{
  "experts_per_token": 1,
  "moe_layers": [1, 2, 3, 4, 5, 6, 7, 8, 9, 10],
  "vocab_size": 8192,
  "max_seq_len": 256,
  "dataset": "wikipedia_en"
}
Below are experts of layer 4 (counted from 0) of a mixture-of-experts language model. Rows are named router (the router's row for the expert), up (a neuron's input weights, with its number) and show model dimensions 32-63. Each number is 128 + 24 x the weight over its row's rms, rounded and kept within 0 to 255.
Before each expert's rows: "gets" lists some tokens that make up at least twice as much of what it gets as of all text. This comes from a sample of Wikipedia text that the model never trained on. Tokens count by the router's weight.

# expert 7
gets: " the", " The", "The", "'", " their", " its"
router [145 134 108 105 135 106  82 126  91 135 133 143 105 130 149 150 116 131 105 112 152 150 119 122 135 146 145 133 151 131 132 161]
up0 [ 91 101 149 161 122 121 123 125  98 139 129 150 116  97 138  88 120 162 153 114 131 173 145 137 117 104 124  73  84 133 153 134]
up1 [132 122  83 142 153 155 129 147 144 120 140 127 142 146 125 106 109 159 135 116 116 120  99  83 129  92  88 150 132 171 138 143]

# expert 29
gets: " (", "{", "/", "-", "–", "("
router [134 150 140 132 134 114  93 111 164 134 101  91  82 126 145 120 152 139 106 121 114 120 148  79 148  84 101 147 137 100 102 141]
up0 [175 143  76 154 116 125 112 134 121 129 148 136 104 170 158 160 126 143 117 132  99 122  99 181 100 161 127 144 149 148 155 166]
up1 [152 150 124 142 160 120 132  90 154  85 123 113 124 130 155 134 113 145 159  97 115 105 168 142 150 123 172 156 122 138 122  99]

# expert 23
gets: " he", " it", " which", " He", " who", " that"
router [149 160 141 155 130 141 135 104  72 127 141  93 116 150  92 151 127 142 112 128 137 122  97 107 139 149 131 118 146 130 125 169]
up0 [136  83 109 125 132 110 116 107 134  97 164 110  85 153 133 128 135 157 146 162 127 165 130 121 165 105 130 137 126 114 134 128]
up1 [108 116 132 164 153 108 121 104 150 147 119 176 128 154 157 131 109 101  89 118 141  71 136 137 159 110 103  81  81 141 124 122]

# expert 9
gets: " |", "|", ";", " /", " –", " -"
router [109 104 141 154 109 133 113 114 131  97 102 148 144 113 149 129 142 115 114 131 146 103 154 148 131 145 127 129 135 112 124 145]
up0 [136 138 101  99 143 110 160 150 118 136 115 163 149  89 126 108 114  93 144 129 137 112 116 173 109  80 126 138 131 127 119 129]
up1 [118 119 150 134 104 156  80  96 129 144 155 157 116 135 132 130 144 128 134 160 154 116 144 109 118 125 172 177 135  96 131 129]

# expert 16
gets: "ed", " on", " released", " won", " played", " made"
router [127 147 143 150 127 159 137 109 145 146 134 155 114  91 138 126 140 139 120 108 115 151 140 148 147 170 115 125 182 179 129 104]
up60 [129 148 114 142 130 102 125 120 160 137 104 155 136 134 151 179 104 133 126 113 176 144 100  99 134 158 151 168 146  99  99 165]
up61 [118  93  77  89 175 132  84 122 115 147 147 145 137 124 122 152 121 152 166 129 173 125 140 113 157 116 124 118 166 134 126 124]

# expert 14
gets: " \"", " The", "'", " '", " You", " “"
router [125 101  90 125 141 124 167  96 128 120 126 149 151 123 129 141 136 124  97 105 114 140 102  99 184 150 116 169 112 104 153 135]
up0 [131 151 106 118 137 125 154 103 128 140  97 125  91 165 130  77 163 123 132 136 143 114 162 120 111 108 155 120 132 119 110 118]
up1 [139 168 102 124 117  98 107 128 105 113 127 127 112 128 142 174  85 116 128 132 143 128 102 105 102 113 151 135  97 109 182 135]

# expert 4
gets: ".", "=", " =", "\"", " .", "”"
router [113 132 115 144 152 148 106 141 161 104 110 149 150 117 106 147 160 110 137 163 153 117 111  94  80 142 179 133  96 117 163 127]
up0 [129 147 120 157 110 124 102 111 122  79 126 137 124 148 112 139 135 110 115 152 127 134 138 125  85 138 147 140  97 108 163 121]
up1 [123 133 118 143 110 118 117 168 130  93 138 153 137 130 141 116 118 109 115 161 167 171 132 134 142 140 111 152 139 113 124 123]

# expert 11
gets: " |", "|", "  ", ":", " 1", " 2"
router [141 107 145 138  85  80 123 138 141 159  98 139 141 144 117 124 121  89 159 170 124 136 161 132 102 118 160  78 144 122 138 182]
up0 [134 164 106 173 148 129 145 105 118 129 140 121 117 117 142 158 108 123 117 149 150 143 134 150 151 154 147 130 129  90 119 110]
up1 [107 157 108 151 109 148 102 122 166 156 129 174 139 126 137 162 142  90 143 130  96 113  87  92 160 182 123 129 132 104 132 123]

# expert 12
gets: " for", " of", ",", " in", " with", " from"
router [114 152 156 136 120 172 115 127  85 165 179 172 118  93 152 148 121 105 108 127 132 123 120 159 162 132 145 126 142 166 142 101]
up0 [151 148 129 156 134 143  89 106 121 138 126 142 113 137 170 151 154 145 118 147 145 135 133 122 172 115 142 141 111 132 145 127]
up1 [165 156 107 191 128 129 106 101 129  89 120 153 155 127 142 126 130  94 188 155 143 138  98 121 115 118 132  92 112 156 131 122]

# expert 31
gets: " 1", "′", ":", " 2", " 0", " 3"
router [135 105  87 103 122 118  84 138 164 130 124  64 172 146 104  99 119 143 133  97 126 125 158 129 177 126 120 105  97 135 105 128]
up0 [112 166 105 133 121  85 120 135 114  92  99 126  86 139 154 150 120 134 135 141 105 160 173 153 102 103 115 135 118 143 173 140]
up1 [105 130 156 151 121 164 127 125 162 144 123 119 122 126 106 164 136 161 151 133 104 188 125 104 111  97 126 102 153 140 152  93]

# expert 1
gets: "\n", "\n\n", "\n ", "  ", "\n   ", "\n     "
router [116 159 142 109 170 115 153 124 103 176  92 118 117  97 112  95 179 134 110 119 120 140 120  92 138 107  94  87 150 115 136 132]
up0 [135  96 125 120 121 144 121 134 101  87 157 103  50 130 113  87 130 125 129 145 102 147 126 130 131  96 102 159 121 136 184 136]
up1 [132 104 118 117 142 153 127 140 134 161 121 120 118 176 121 133 130 117 158 131 145 105 134 157 136 122 139 121 127 159 111  33]

# expert 17
gets: " |", ".", ";", ",", "–", "|"
router [143 136  81 130 112 128 113 122 120 126 119 139 110 129 141  99 129 123 139 118 100 111 141 111 148  96 121 103 127 119 114 112]
up0 [167 157 162 128 116 147 176 109  90 127 171 143 124 118 153 121 120 129 128 121  98  99 146 109  94 135 166 119  96  92 133 144]
up1 [139 119 135 155 116 143 133 110 146 134 126 100 111 119 117 135 121 122 101 130  99  74 108 125 109 147 129 142 145 156 172 140]

# expert 28
gets: ",", "19", "18", "1", "aged", "born"
router [135 158 152 105 130 103 117 123 179 134 112 135 126 156 146 116 160  89 168 169 102  94 142 124 128  80 117 164 112 106  91 161]
up0 [152 110 139 127  94 178 141 174 141 149 118 124 152 142  86 132 144 157 141  96 121 118 161 131  98 165 160 120 112 137 108 145]
up1 [117 138  75 148  97 120 127 112 156  87 154 161 141 126 123 138 120 142 110 110 138 156 139 129 153 138  91 144 142 150  75  97]

# expert 25
gets: "L", "R", " B", " W", " F", "P"
router [136 145 134  92 165 149 148 155 128  95  86 118 118 106 106 121 137 164 141 111 168 129 151 121  89 118  77 136 135 101 120 137]
up0 [168  96 115 148 119 114 114 100 134 106 123 135 136 109 157 108 115 126  75 112 129 135 145 113 108 108 145 113 116 144 139 104]
up1 [168 140 139 128 105 115 146 138 136 140 132 154 108 131 109 175 132 158 108 145 146 130 121 120 129 182 106 121 140 161 133 176]

# expert 22
gets: "s", "es", "ers", "ing", "rs", "ns"
router [ 91 119 162 148 106 146 144 119 100 156 134 142 154 133 146 101 139 110  98 159 156 125 136 167 177 121 111 112 121 186 152 103]
up0 [141 135  90 108 161 114 148 110 135 112 149 136 136 133 115 137 124 140 129 114 117 101 135  91 133 113 141  96 139 114 119 133]
up1 [ 79 116 155  97 127 159 132 141 105 168 132 105 149  91 145 132  98 125 139 107 141 157  92 112 137 125 105  98 150  98 151  94]

# expert 18
gets: ")", "\"", " season", " 2018", " 2008", " 2021"
router [159  94 168 125 113 131 131 174 111 118  98 119 118 154 130 144 140 108 135 113 112 145 166 108 125  78 152  90 144 114 149 124]
up60 [133 133 123 136 151 123 114 116 111 117 114 123 144 124 135 118  88  78 135 131 152 119 132 155 143 129 146 129 152 110 138 139]
up61 [145 101 126 165 112 117 142 111  94 147 167 124 142 147 160 108 122  89 132 136 123 103 125 149 103 119 132 170 119 120 155 123]

# expert 30
gets: " a", " an", " first", " one", " other", " new"
router [139 116 127 151 120  99 119 122 161 152 165 166 120 142 154 132  95 125 125 129 147 129 108 148 142 102 136 148 119 124 184 125]
up0 [127 170 124  94  99 124 164  89 113 138 136 108 100 120 159  79 146 123 137  94 150 124 116 161 138 138 142 104 124 139 113 147]
up1 [144 181 127 138 120 138 107 173 145 154 157  95 199  80 129 177 156 118 141 125 102 119 123 104 128 140 121 130 132  83 115  90]

# expert 26
gets: "-", "\n", "|", ";", ":", "\n\n"
router [111  98  81 167 119  91 128 120 117 109 134 156 152 132 104 107 132 132 143 138  86 130 148 152  95 136 138 117 120 145 136 114]
up0 [157 131 124 117 158 125 142 120  98 119  98 132 126 161 149 131 125 135  98 129 160  97 153 137 150 140 127 179  65 125 135  98]
up1 [163 143 114 112 130 130 138 152 128 131 116 123  95 142 139 118 185 137  74 165 119 119 105 114 127 129 141  99 157 119 160 114]

# expert 13
gets: " was", " is", " were", " are", " be", " had"
router [105 160 143 144 123 141 118 102  95 150 168 146 117 137 167 141 155 142 130 127 149  91 129 108 112 146 138 129 111 137 143 114]
up0 [134 134 144 126 167 119 107 133 109 110 128 136 146 151 119 142 127 131 147 156 145 122 196 125 132 138 146 107  92  81 140 169]
up1 [ 97 148 132 135 124 134 128 144 176 100 146 165 113 122  71 129 173 121 114 120 133 102  92 128 105 103 168 142 130 116 132 142]

# expert 6
gets: "ti", "r", "ta", "l", " $", "si"
router [124 118 135  89 102  99 126 106 107 127 110 137 141 156 134 133  89 163 122 113  90 184  96 119 147 127 143 121 168  99 114 103]
up0 [110 121 126  99 168 110 114 148 126 125  99 100 163 192  99 114 180 153 130 125 145 123 105 106 118  95 101 115 177 115 134 135]
up1 [108 167 134 152 179 145 137 120  93  77 163 123 148 128  88  97 153 142 105 129 109 105 124 129 126 185  72  93 109 114 122 147]

# expert 10
gets: " in", " of", " to", " by", " from", " at"
router [111 112  89 189 113 148  96 121 142 141 159 123  97 111 135 167 140 150 164 135 135 120 118 119 123 111 133 136  92 159 132 111]
up0 [134 160 145  94 150  88 147  97 161 104 142 138  85 124 165 126  65 133 160 100 129 116 145 118 176 102 138 152 139 122 148 144]
up1 [ 83 122  90 163 131 190 112 150 143 151  84  65 138 132 108 134 118 147 165 130 147 110 108 116 131 145  92 150 114 110 100 128]

# expert 2
gets: " 18", ":", " 17", " 16", " 14", " 15"
router [ 66 135 104  93 153 134 118 121 152 159  96 152  89 144  79 126 139 134 131 128  98 101 121 125 104 150 127  98  92 135 105 147]
up0 [119 144 115 135 148 160 171 131 128 109 112 143 138 156  90 178  93 140 144 139 112 108 158 153 124 105 124  93 108 126 167 133]
up1 [ 93 163 161 124 159 128 129  96 159 140 137 116 181 126 168 178 111 139 116 104  74 134 149 104 123 129 144  60 122 140  96 154]

# expert 5
gets: "i", "a", "u", "o", "k", "n"
router [148 159 118  92  95 137 137 170 149 126 126 105 158 113 149 152  86 143 101 133 132 142  70 165 103 143 120 149  75 100 121  88]
up0 [128 163 123 118  92 132 109 111 174 146 110 135 137 116 119 126  99 145 133 144 102  90  87 124 151 173 153 146 170 163 101 118]
up1 [182 101 133 127 122 110 139 121 138 136 108 105 123 118 123  94 127 146 116 153 189  98 127 111 106 118 137 126 147 129 100 135]